Experts of a small language model: 62.1M parameters, a sigmoid router.
Below are experts of layer 8 (counted from 0) of a mixture-of-experts language model. Rows are named router (the router's row for the expert), gate (a neuron's input weights, with its number), up (a neuron's input weights, with its number) and show model dimensions 0-191. Each number is 128 + 24 x the weight over its row's rms, rounded and kept within 0 to 255. Numbers have three digits each.
Before each expert's rows: a language model's description of what the expert responds to. This comes from a sample of Wikipedia text that the model never trained on.

# expert 43
Description: Ordinary nouns, often capitalized in names or titles, such as man, person, friend, girl, show, day, world, park.
router:125147120147147130127123099135121170087170157130112118112167139152152110087115103124140100138125106140163168105103135105118130167142100107103085168126123130053122141120157131119112131151102126136147080123123149129135156121117169163148172110140138157116159117087154085140145118156111141141083157144141066149121115151137143112092149117083148138123161146117157124128163137179164119126111117125103103145135104132116130103131110181118129062142115092110095145112127133119087104137109112128162179162135118108104138108136071138129108076116113133113124096130109098132149109128105120141
gate0:131109131141095157129117137155131151130144135124103142084144078127164075129160126127130086144138125132160156141132141103138085153136122164145112133142148131118125082113150162161080120119123139165110142154122136134130139139083165136149072125113117177125098117160091142142149134118160115103139197162132082138109159125114104125103114161112164084113125094135114152155102152129128079125118139171094090179127120097143107089166167162103160122139114131120129147124104117172136105126126134131153171135132082099116131164097108132114105108106086151101138137124153151119142117131168138136
up0:144171109176136093117111131101137147175158120125129129135159079098178118176140104184148152104126133129165135116081119093135155158153099134111114113117143134106176127146109134090109138142140158131089102126116109142126122100117135119120099133111133138137088125128153153095116099128084101143151127138137106101135119120136131129147142109109167095105126179169125127134104103140112113121168119105072121111110152151106105093132137111135182168108151133137088125109147092138148138189147141144087133123141133155136141112125101154103136187154124172134103153095148096139110122109075116117
gate1:110142130164129137136132146147123103119140137134093111132082118153129126108157102163131156125103121121123191187125152108150095108137135130097138156104147163087145129119092096097104132137157134151173112130138132159162109137118114144136089124150116126151145133124147181153142051171148134121109122115108114097118137215140115147105115142102144103131155150138157131117120119110123151166096096134094128178105142080114088102091136149137121109123079116111103127072117137119158128099117133101143141123137146124087108146131125147129093163120139113131093129088097112147154093131104142146
up1:170148164109140079130139119119125130148095141120113131129142145139114134125125113125116119163140151143130153146114088085163137175094116143088158171136141090159105076104137108150112116136155136123077126135188105132144112131133116106106094161090103137156128173180101114113097112137149094134144103156148108130106113096146084097116165135153147115124141103133151126150138121115143094153161138133179125141129118125149148111126107100170113132153170081129123144117169101190154114087135137143133150160125135148129084161114131121146106139107102123117123151154119122091114174087117093157
gate2:124173129131128175154170139134120141101109148118136090112122166154094119141107119153121130118114104099134178130090109103120122167092148126118134135150136108101156120118136101127065097146080133159163104108129130147161119091116142158105147162132193172102129139114123114121138127170140111090084151074114111114102166097128132129091133097119138101128130126129136116144122140090180108109138136158168127117181102121151128116119154129081128104156106115124106171145131153131163089141126113113145120195164106148132108116116117116141126122117144118131150120108149099084123165143103147168
up2:134128095160155077150097121089100124137136158183115106121107172131124079118123127112117134123112160120076088093156122124130130140131102109118106120106101137132064118119111084124106205108117133119145141103153126123121144129106132125138089143103127146151097151119111108111142174136110096140122132123101125128090105098136112099131135148101126117096125135178116128100112113128147169088139101167106104133116110145113128154112065164100086140134154115151132142145123136156145096133147204185131113112117130121113135106144138153093086108095100159140121119109131124127107132106126130078
gate3:156127124125126151111104149161134157075132126140111140169133140178134098115118164114133141124134107110124088140148145105134094142112087141118132129163117119101148125123152119113152116136146092096134075098170090153155125103123126125178109114155109144090110141133116106127117131136127134137122161146108121097181112195106103158137163103125161168178135112103142124141160059143109115121110148130130131146119102120130125074150116152159100116106138126119126112139157090109143143136077144088106154092102144095141112139129122153102174137098125128108091116165073111142168143147130125080
up3:119129128132105155124114125132160158163140147099139168137151135087163151153112134128113095133109132076162165158098112123133100120108141105120103153142104118155149132130132117151134111156096125103106126136141168156142120156114185150160111157125167093095120136105157147113124085123125101080188104127134103110066141137128123122097127139099141130162099107112093152153138134126118151045095123161111149118128112147100138140166155135118114137098127105143166127121160159118142138137130133161100149142148167167137140111098144150082122107146123112160080115133094166164152085116114119149
gate4:139126158111129143161164156132128122092099135139131084125099139181146124080161113142152124135108184131139134105110137118140151197108080153134143130145161173072117148147120132130131192113106109136055096095118137088120148136118146162104124122082112084155137146095105087144108162113113165111119120142122134124177088130146106148154131126121138126112161113099123111134118136104126097160134130131152134141134139116122084160120119151129128075146125112069151168133111148146130137158080142116133138128155112115122136099118110127125095125146144093128108141149079117129092125155121133154
up4:162147132142121069118068122147144109143140089074081188154103101112123155127137106152148126092145149104131122126087135115130164144090157130140139153138120123112165142114160101120160087122169157113074116110091165131139104129099148125147131144096120132105119119080140156110142116099139131128150123112145128141172132123166130109149118154150129135141096111085148101104151148110135115146126095125108137117127106134124124125090129132163129100112105156126140133142137182130114149123120082170146122157058163108113094115140109124115096114188107124114122114126154127165099186113115115122
gate5:080161116104142121134132126107146212110128128137123101159134115076119118112110112089132100161123129124123132136073108100106128113141106095153126134140140115128176145113144144146137118151090110075120120145116128135133125130118133117114167123156077126107124109138144096129084142140108144114082125145146152150146122131146121156143126131105137121143094154148181101150127104170142125114151115161142107088182120130114120126139101160119186153144160143093137092126146149193204151135089114122104132109117135131116158121104143099131115100141126129157114125145086095087096111086134149105
up5:152122144135136146151080126106126166145141137134149145130101138149144144153126155084140148154120083136140109115136096141117105148174168169146110103132131120174174130148133122143131062120140112107086141070169136104129106141108136134152127110134143156120133103134084088119112136103145159140100138150090112118145129116152154143094131118136137111139118090119143119144104123169095143104078120145094147119156129096154138099191141108123110137128136134105092121111090088105109128161137097084147097130123160117129116092141139138104137124139159144152108147163155162146130160157080185179
gate6:144148133132126120141103121137152091129153088100112171118154175153102110124146116148143120116109114111133147125121144143146134171150129127105123122137141152151111098102130136094126117129127136161085135095120155124058100157137116135146105121098156097095114126134110135115066075089095163122098138118146123136085155156101126079124112141161090123133070152115126143134111120129126137099145116072149129156153122099102135147119124107115151075129104146163155085139134155113147156057143116139161116141114132110120140110117115159088102105102121111133093152108152109109156128121056097127
up6:154120105120150098109114121158078112089162125132108144130115114150087120116135133132143102147178140117158097111086131131088151103143121136164117136072142095144106136119109144110156108127082117124133122108084141142080156100118166109173145163120173131136160153092115142114107114120127120124155171096147103131100135189124145104078165114135139130131130121100130128086139132131147126116156118115130165117120142165119115136126124117070153094145179120144087115154133129141099125136129086117139131159139142097144082125143086150113129088148135138138147122149157081110116113054160136128
gate7:108156110126134121197132142137165147126193155105104124135132156105135176142110074116095108134160123114115131112159143140120141132128190139098120126148111123121126145130153114140126095153116137141136106129129116119101159135155132117125189076148126114119132115096183088118150080113115120116117091105096141109100118063152135141150111137122094091154111113149139123116149077166121115117155088133163121151150123183100103102142144132147142090123101127125143178123122124145121123098109115155129126126142140095122147119175121083085170135122078126158122120130168114121132132155112104124
up7:092143149159149156053134113143090162120097145109133112078125099128118132114132140151172137125135110113071082157139098156119147158132155098127141120119105143102134106119122135099125113111118117128159111181158153110131111132164116108095125135121140133140100122138115155098115117167156138120131133143144134111139150151122144120130176148149112116090121121132155170140125113118168184130113102145079154153157184139153138167118080129137148126166168170124124107101090134094135075122118134096104116083161116088148104132156128129149170095170159152122150106136123101137127149149143123134
gate8:105110103110150167128106127106107145133137123162125170097185137128099189127120144113126145152072132117095113096097106124126167144122096073123117163102151110111136130111114110146141144159090149132083093104133134109124096137135138105145176133167079097142177126089157084144161133129115126168115129148111116137133103113124153099142132094146135130102133119090143116085135136100148130119097101137111084104145113159129137125091146152130147078103165119110118079146144139149158147161100100128145114117111141156135161109118104108176113098140146108130130148133161131142146158109096119174
up8:135120123133116141142100125089114100133136158100149103142100115108135090141129129108126139120142094145113124101138120133077127152120181083123168112147143117136125149095141127124070141125120150110084110194162076078147093141057170132130144147142131135132183097124134134122161117092128129087113138156113126132115138111145143129116149154123175109094111125128173169159146159197134146133133144103152146145118118131165146093109145123134128146100151140134112118156138167165117083134136145109135156080126150139140152155117127161145118153126148125141116129130138116073156139132085097154
gate9:120128106084077092187098131106129093117097137122118109094142096117115136149141127151149141107162133177130165146119135126160165099152099145105066145102104096113142109135140088134105084102133132131147124157119153117112114129126094107153128125128112147095096129126117082118141160133135151130130164103157125124114148165116115129135147158085145115100121173081108136098129138144118129123124100130118141083146141137130095113167131135089155109133123112129117153112111129144133101139133122126148141128106119177177066118174170157139103143106119146169134068091132119173127176124113131089
up9:126130122135148153121167127156129157136153131126086134131133121125111083093134134115115122120121134082170076147193098111105134121091126083137144177128137130123125161104147129122154150101151135140125123121143157112135119141175103152093125106178152138058146087143110126100151122151141122166146122121127086141146118160170144128156111138150079127152124093118191143129139105156100167139118106140114127167152163136107132112131111101162112139096157151123132131117142145140090093127081091146105121122112126164168098157161120115124095114136154122114111090110092189117150153140124121128
gate10:176124163091134114110138168144090171145140115140137115124103138084172115106139138123174147106143118147144089143090117128173138132122104073156092149149107134092103110121131175101115135117149151159155125150097126101146127122146160157134187143139103105137174106134150154092110167154128103128113115165171119163129091129118132129145169136107134128136142124140129120085139126151179150146095124119131101157132071122172094121099129164148179126143132083125159134160134151151149150144102102124148134127126122123135135100160140140143117107111102109127142164140079076144139142118139135148
up10:116152133106113163109124107147150119164129162131099110140106115166109118130115136146136141142158094121113141115154145126124145155116159133132116127117138096112160141160112174130118097127182126114086123124143087106148093138108149139115124162138128140129144175094153139128090114103120122096084159133114139123120169154124152103130145105106111110108112124081150144128151096121112164124078104071163143196124135159150118159091124093117068182095120154099119127130166129120128145148128134064116152151105144162117134129128146099151102131109102102143115143114169122095172136096085107163
gate11:111100128108135126134160081146110084081115113152149087125133108157143127111160066178121101156117108153128169122130140135114133157115065130117123140153117126144131158165146118137123165133143069126137129132127144106140138107145121134100107105108110108126117133174092127130154112107106129152130187131139134113096094147127158148125115114155157141115111150108104130107146121122106162191152142159139101103155121119136136087103110128156214087122143078096109148086114096157152096114119101106138123186153132125143140130132105118115119115110140118120124108181103142105131158125132144105
up11:092092094074151116121136139134168118120148146151133151093179148079097146148133121169106151101129106150105153123119122077133136107123112071127127134092135120133135112127145132091133112127110142110112126089173162127126133144115178137174164146115128160115117148140137172170115113120138107122123135130091143108151135140111127172130082089117147119137087096132075105102151139108095169146087097110155147113100178126118158121134118115098143113121103103112082113129159116138177122120097101102105150143104140150096114123145154115108115121105120076127108145093120158155138114105140147095
gate12:146138111156174115127096141100157108108136129159100100112151151115146120093108158088124124142097087145152143145094137113083126109115120133141121122115119146080093149149155102081099099156095103110100077198123148147093138135137142180132158129110143099139161128096162123127130136103105112153115173136108097111121129173106160136092173159143154087120122169151128118108147153198098150137091114124134106134137153161127135115143090142159114138139109125119123113127133149080064094109117150160105116119145135133104132105124111115122118086164133128127121136118102131096123129116128137100
up12:156125119124131124110109144124068109115107113122100140095146175126164132150091096100132130123155132149111123120129151135144093099127146094120168153095135142161135143166121107072140130104099108142199136175157169182183113119129137127134162159117162119115105153122116132128166116140131105135164150125145122133125092111079140119126132109134103150128074122134114146134138172160147123163159099146129122142123202121158103117150142105161138160119132155110146165149193125156156106086150092131103123141093119124172111130149111130143110120116179136127110149122134130142137154128140135130
gate13:131149135175121137129136110144134114124181105147104136103119140148094171110168148163120127110081143125109120127115125163098125173118110150137090122088092128168139098166113152075074116165126114110129104122135088116097148131127127134132190182124153083108116112079144114136124155178101150166125177168129159122143138160115117145111106145126183129090162174132143137133129149119153145128135110128127095139168096158151174133161082133101126114123135126170116136129106148119145133136142162144136157165092138112105130125124092145126132136123120140140108125090110131167143113147130104140
up13:121127110114149104088157125127161156123089114130129159084103071112089115110098119156132168120138084129132105119113165113137113118153124153134166147089110120151127142137154093158146111098126107082153116099140132102146115086140109135103132141143122108108167141152108128137121086149155159153098141130147097133135106130152155113074151099151077144097094146114139153131078112082125147103155119143129113115142085108145119118133140116080132127135180161098128116144114146131094117100083097160153122116102137088159161162164115138121129177139132136147122130120138153117178115089125171114
gate14:100179157118132191156132139119140136150133107086066112125119078152129113141079117129134120118161086140098104138141140092150147138162144138105160159154088139121089125174150171133113129127145113151155071145176144138136119145118126113183129156134109121131149112143121122138106173120129112163155103129124094105138151119104148144107136115125148082114129164146103144135147134134155138165149112121146135139103155112151114115131108101177150083135108156139103128108088128135147102107204115152105136116149118112082135114138111126115109159175121095129128127158080117110117090117134138133
up14:135101104103159086168114144109144179104108120139106166113129164108143173133131174145141155134113100119145137185131176157142141125105111127096125139115113190103106140118137111097128159136151153096161110083108120186158109153113119094141098099133152155117158124170136109149127149130090120177139152160134139113135118112093129130138098107091139123167136141118110126124129101088167125091151165126121100117110107154169121163105139134147130113155101160095125119146148101103135155161105097132123099105135109132148161111139116073136110119168151148135120132174139161123129096138151133097
gate15:143077176120127115145141117113117104116124141139162114173129106110109128124088117134146153129114095131118140122165143132146096174085131060127097144140138177094114172130113129110114144142118111137155094068107133109113104130123144135156180096138144105097173093125133101171129137140144130138118125118180169133150135119103120160147136117122097173105105117070102166149124094130114090122142118148072136172154133155087168134137078143142121125133073104118123139123150136121108120108091118162103173119090136126133122123147137148105135082129145141114118150118117121116134091142112123103
up15:100080136145136143109096140158147105114127088094104088153083113134107102135149142137139097133111165113138110166100137102124150115147129105148137183139118079179160117131137124109120140128141182096142147116138160094080119167108130111163143138147177099134177108083125124120153173085157144136112122124144140131143154102141131116142084095133107120123152119143123117151138108124136124089095115149156113103111150123079146162139149107128145120119168137172149112111086120169179120126139100135126105122134093106138135146155120143158128163151170137131149173151088113159148152155152124131
gate16:126140097139096132094140101126115112128146117084092156134131172134139071173117121151128116139155119132138125155166117159128139061103141095135147153112130133095142147132157130139099137111114098134124078183093074177136117159126126125144082168115154127140126173120117130151121118109126121139178144152123135146114070160135122094118149076114138161127131130181160129116152155155119130142116158113117119141137127150131158103113117085120179105178122129131128096127136106156090125090141126132158110132122120084120088083120105156145132130171103151142121138110172134119134108102116159140
up16:152150087139138115107103154127161113127115120146137126119122151161133109141084106084160100104113143077109194118126115104107106121145133109096161112128114158153083134138107126122152128144142126124178108067126177144128107130134105141139120127160122102121116069149153133081150107145182126109131101151130119086151112168135129136152102131137100125143120131173106179089151156146113145157133103120148153103131148138101102146139132105095151168121142142167123100129129167099174090089123141148160145104119137174107126145144153088122119149085159142125165119082129132119139119108151134139
gate17:137125167158101143108135084139159147142082096118177132145157111116136133088106128111132127137105188188129123120100118108124138151152111130109126131148134114096166095113127137132142122159154112117118135150132096127126159158115142109140153136161114147137157110142147108109093082157122140119107135180104133110109099113124117146157112155147119172141117159165101116115117109158155121151091136162109130098094177135115113116102168166103103101119108111126156132153107108155111120074092098106118150119113150137130134137095117117136112152163111121058159124057152120152164094105132096104
up17:157141116107109114139136110085108069127064125163149122142079161093132129133103143111136121106077083133105102138119135138082119103157103171128133132150150152153142124132112128123169158079139144119139181115161123128109111121123090135088126125147134156157126126139168127117149161115096144134077087114074098136153126135119102146107131137095145166111171133125148147098126132136114107157152148103126134140128155146099137124180095123120120138102169122128115109131143198165130133108168158140118130116157105146178141151114124139154155146091108141136125139082103097130120152136116159121
gate18:108109168126140126115139137141162150092136147141183138128149116110137113121121178118133115090105077122141158099117147129153151112094108129117124123138102138170122100152104143120123127150118116143111116112073115169132133116138169136101096130130143142085151144162119100140091096151122126126179102106194126167160105129161123140053125145136164125131128104076116144108143143127153153111161155147120080156182097146118139142145169128105136103121090159150130120103162098119114130091159132130158133113120120140159104124106095096100124114119150103088113139099091147080126160116127128115
up18:159159135125143102154145132099118145115159110104165126118117163139123133174131185122156104108149089112138148142132126102140141080121085152119095141118115191113145146112112140148117135172136121143126117096078118117124134094094124096123094084114135144133112150110143111094138164125116132129111148146153166103129174112111136138131147116091119177163133146089116138120088147189123115118160153132182148119117131154157119115112106127127129123133085155118098152123112104120117144122159118120145071142172163183172156123125102085137183099115147128158118147148151104104110152149119130152
gate19:106120133154142126124131120108105131133101137181110125108163109160091133125130124139121112130154130120116125145127146132109115166147114080110084097120090133146124094121080125141129138096168121154154119137122132106093137105109117133121163133110102193084117110163138092163133152151113144108103123085114081135151134121132104136092143124094104107140115118152122117140167138132105091104100129087183085119164103166096123125142130107102113127146175113131133167127100093094052113150143128124105131137151134148114156114174147106116087096097158137113135130125068129104109142146179119154
up19:098120139132105170079130133122108102095135145134149172112131198100125133191148143134117142102096128081133073163145124165123106122112146112137135136130131123175119099097103149130156146062135154142088102123149134145115138108102134099091145161138113147118131135118154107134126113077137133116147085139180115126166150142176145121130122131134123072116116117091174135141126161111094133128149094144144122118140111172139138146111101098181135156129096110079113137173159138100150135147139106160154117126141138136145117105109084110098135124136126166130101137127136152112124096101107142111
gate20:111144133131160131112125128108138141080097121128128174118144112108163114046128108126128135126095145137143076126118115132115157130131114115120140124132139079053082145122136159141141130115142098145126121157109131123113119158121115114141105110095171115094121135112132180120160151102121208166126121142124098131108111135118116062149136109107124147140145162117117083121134151152136097115090122116129124181143122120117147148185095096135153121104123125128114118118174112118118088156094151126165120174092136131096070138149118154125157120122133131133156126171150135116172131109125142118
up20:150127139097128113146091133116175152166094123110157138166097104151147121156121163122137101142090100086107163135117152109155174148094116095130082123129160143158149146109151132149122128150093111122120145149108108125141145114162142131114175130130137087124162148143116131143134118130116096107144091118129177131107118099122075127149120167116101132107124117119145126138149121131141147084174078111129134102142140114135106101130129135118178102151138126107131091169130125145103127156184136143121093146109167137175167112141145142132133084149095144125106091145145133132117169199112070104
gate21:125110149130135100171133096104128179124125114079152084111144117125139116102120098135115109173163085161174126123130144139117121146115160136116142116135117157136150142117135113146151090159082143110137134135181088131142160108121149112102153136125170153183171127117143142118089113119118170148115096162162102121127131113119136109153066079074081158138160128138119148119130159149121112143118180131151167122105124130116110127156130156111126110117101116126106090091116121130103083114083107114135108109136115161135086108126098170166131104121130129137130096130113100125161118154123078130
up21:081147119088143139134143106135109127123103110114162110117131135149133104125118136124107123078105127119135074108142099187160113163097113097160110126142100089155108120092121110089082144103142141116089133140158125135172119117150128068143106119126120102132149191114133143114088100105169128111132095167126143135125156155160105110149156128127145105160123121153150172169152163120122127098120145137135129126142137102134143128121113113096137167135115138098096093126150147127130108068157138129144093126125134107126086142175161129130121112065118147135092159079179142145108153135103118125
gate22:124171143129126116118130154157129121115138138099147122120116110099120095138132129127123118128081141131155119155137123150134138115107105092100113170129112121136168116129097121113146107101126136146131130120147181097135179183151122120115170149093128152098152128130124147120144105093163142123085141088135140152126159102140095086166119119100142146134131157121111128111141103137151118110134118138107214085101121152107137129075171117113125135083135149090163159103091178181120112153111118150152138146128149119153085132126080111117100161104174131118132119105157157138161114138146062125
up22:136112114106122144136119086105147150166071113120140138151125153155134097087160133104124133155095163131112159112148131071142153113139135090143118139149120150115190155099108105143120142136098151079112096193125142131076170122145147131127163143087098136127195125111152134101106119138103101154135158114126112108130105102111127109156130110120127123109157115138121083126110116111159119139152102095118132139108120161127106136098144132130130127116151113115129120120112129171068102127129149121136118134119169160157161093120110090131086088118109121128147179125122102096116126093150066162
gate23:124154125149148105170125136140152127133133149118080119125125102117137161123122081136150127100132116137139132143103144055114125162126124147143192148135133118134157164138139153110185148103098184115146123142135092133117118105141160118161122156148123167100137134130120138094111087151155112121082095109144096125117119098139151118104121169123113083161125096134204119122112083142094139126167152134158144120098159141083119143149178134134078089154113126126104140158155123109150162151102123118125134131139107145134129088106117088129147086114090122111152137154129106140156166142111141104
up23:164154115124135092100126137150137127141171115145149145126102085119174094122153077077141145089110153136139166167127107150184108108152076147160108174148176140098118123138143120122106127134129150113164163178103104090114088132172102170207110114121102150118080130166110127137154136114152111147163122176123094118114121106149120130154137124144154107121159105153120121129109099117122110147159108143141130105142144126127125118124104129132117130139143101161117118133137099164145186124137071120119152161141107112120101106126104160167137106129121129107172138117106136120135116130133118139
gate24:139148123141156066094124086157114117161131108121146145155138130131181124124142106134142101130156130152193131109164142072121118173127115115122156115137165125112129122117144125126132140107150092143142095114049103091132158116138118149120118123132115111059140110082115120129111180157129120155108147148119146124119099134147183128102153151126153147112133108150151094131119120192108118109117138114125145121108137092156123135143114113102142094152149119141091124095157141110152171123152136112137127154140158147091190081078152116118138121132114128139150137159102105104101121171145121119
up24:103096130095124128115159095151154130141148127098100133100146134155158173135121151096151105150139132136139144095138107120149125113163147101121185127096120108111157084146124115120130058134136118106124107114113144118128137127109135145180133120104139091089150124130130131120092146137130134113081170145097156152119063132106119163112117149159091155127142125119109171143120119142156125183120118158066118128144103114150119120104116142149112125144133085111124168111198093094192134120146123098178111125103123124128121144136106102101123171095170121142145107148150126133098108123152139107
gate25:115129132134130158108141137155145157112116110131130132130099153154165136104138088129159053140117115124161173149072123110151092106171080115120126161153129106096129168170159139108112123110180152162186108133140162104152130104160155183122107094184122127131122166132141089117138103128114169129128134155117091117138130126127128085113133108112116134108170138077136137122115090131127129154138135095148117124141109176113175118120076126124100109096145124139162138110127101150128171127089122102118154115102141111114106116126115140128137117148100150154134105125136103146107150092141173140
up25:100156115127090107129161116098116145189093133104127151123168113101135093104127123114101165159122139107124097119090137150132098115142132134120133103120135094157125157128085123147140137122115124131151109128096132130097131126114161149132133177108155132138091150123122106076156054122142115147124092136123105093122129135135108090141147119127123094126083112148154135138120117115137099111151145104125095168089140107133122081119136096153118109112087137197170137157113073138082133130134123106179111137128127112124131142134151118134173118118099178119144165088097118126162101191137117113
gate26:139134128112150083134126118136082151105097141149109108164108122129172106097155108128115100126111134131178097128135101135152141113134140129115101126147139130111117114111168099159126150109128188122172100136111156125142165121158144116162164144161108109145119151132106121137143150149125069136110135113172084137168112159123151134102171114153078168131110156127156150149173142133143152127130138134121121127160140141160139140103175093135128157146104082113106124152086199118150162121150117165094150132141115120125086123125112191132079165152099133134117120113150152122137128124164152150
up26:072155118117154120109102133119111144124152122131131090120127124118131110154134134132127110112121113143120143106136166106151116138134108153146147095122101130121139110185130134102130117106215155139095142170110197148107161127098125103115138145116149156110126128119070099142176130074145151134139127144145168149153120122130149153094079136183087142087096137129129136155112176136132164147165113135148114125166125129137115117092116122134147124135141122092134150118133108136136157127162142068129155165122148162117141114118128140132120140130132146119105143186084147162097138109186138090
gate27:099109163079168151156094100113137151130116162126119096122112080152151149148141076154109110098179147144138100123097149109147134161152130135129108124146137101137112149107155132149112145106128105161179147078118150118092097124125142156149142102189124146123110138104135114115151138162109148149150109122121086143111149121111140099118129127107134142116163166124152084128142086119103169157133134118136102127119120136138169154153155160156106138127146083098136109145105132145098129133132066151103168117113123143098159149171163164133124108195118094135153105141116146158125099132133162134
up27:096162128131124103117110122134109154161110111064114185150127118138094111115092104095125181121132117130152133137139107128115137120154152134139112155141110126150131129108090141140115091103119083152104128157106095146120100118149124142115107140146170125097127122160133166145076126179126096172107152085121134143171079155112101140135101135084097123141107138162090156141128138166132173183123131162137074128133106081120125146092161121139103120138136112146126109150162124100194126127151131144097138143126130098165135118127098159140131094149119106126148116158132116126138145159152112084
gate28:126139176143140140137174161143141137077093085109164109154146103172122083116115126123177131156129173099114148100145136116149116137120123090131127122130115114125153136083150168129119116130116129146122113103099129125136114097122129109101118124118141141125131123108159121167091097186130140114090134127097160144098126166142135116141116082084117156160150148112120156136109144117110129124086081134118122159101128108070136145128132150127052137077102124136070177141119146070157140109102129157111152130138150140060143110159152126130140136167128113138110132129110134095113126135132139131
up28:114115145112117134142127121097117139136137079175180092136136138135139130137128126137135089151136143153143156114121185148136142120110148133137127126089122098170122157138163197110158115106141153116146083115128120106161119116160087102139187139167145139140132129150116144115130114126105123119113159149113069144157172137115134129128083133139130140144114122122172113128063126089102082131163114107147123125109131148138085117131152152171163159146114104159137105122185116121178109120145126129119169110125098143113147124144170155149159123159147136107142127088150145126147073166132120163
gate29:130111111142130167137128072116129153129132155124129119124136124140137104134115122136098120113125108188134124149120164107108107168091130119134114113107133110127089165132159106115114150118103176089125145104136144103115122076137139136122129161121102129108137196132126189116130096155107109146103134145120059157127140066108109133144154069111134144138144161135144094107117131146127133082153162135147131125104104168165102162143152128119122129111141116166142172151088045103137134136109101163127129139117110116107171131131077110135096127127138103105114125120152164162111149110128110146
up29:120160125112124131130131132109153110115135127137123127143130087124151118156124098079147103177085153180131112103069151138121138144163164138118139094139144089159135118122139169116141133123133140113138119131113091092092085110126116096110149122099117113118097114150153125121132123114114153187121115120112112154143131119147118152190150145105113124134115100121137128111134136124163120106100134169092159125150126110123133091079129114118091192127136122110149161094161120132095131099092117129125110138151181094073140089107155139124156102109118148111147203163163100151118154115152160102
gate30:091103105159104113092088110143130112114158119106128138114132102128161122105140124119133119110155159129149096115167100142070135153135133117140101170139115114094113146161127135142132147133143125064082127157104135117093098192154157121112126102148162116121124100078133143096130152126128144150107102108175114158117147119148120076113129107114075136135123118117159127156137103108128101082120111139117125162174102096161117118113081138115132114112141106122131107122193197129179139146161148144123145108104117114128106147134161163157097095137123130141132140119105156142147143163102091129
up30:131140119143139147132105116121118113102122140108063154091120116085162109155099124127122132145110134147126119107116126097120121091136088140144110102099136118110135170094110135131140106118092096086200104136131147127123107141074116101153161148105126097136136140131156159095179135123112111105126128149146113095092126137116130200171162122114095134153092119128108131162118104126127098114126150125150125131127136100111115097178106141130123173108144129126116093192119137112092095152099130096126131144098136143192088152117122110115106130130150078126139124111081111156099091148132120165
gate31:134145128135163080108126143085123141080160176159107111153096149135145091102141156161135126121135102113088132127142146116157099106151132109117116133138115140123112148147095131145144145129151107065153170107153167140136118095142183107107134125127123134159114155148148119070106126145119111084088155130143123132132137179143154103116128129156095168147195175117123123134121132136156098120114122133144132112108097108147130141175138145149141093137128150129139072125135086154093130162131160109149144111125098077138143104122076130162159108166146120125081113114110126139140109109131167149
up31:080143095121117159129104122135105150168111166158079094107146156117097150108089137128116117077124140118119120108091146139132106140125096122133156157128139098126138156119117109158106122091139118100103089136145112153104132148115124108138132151154183156105143161148086136126138188154119116144079129111120167151136079130117119105117112157159165140150134148100103120147143121110166129117138132126143138120147133107136123152119105082184118114142114110149123132067134075144130157136138159100092120163154102135140103158118080112151126135143139081134093071132155154169109107141112093129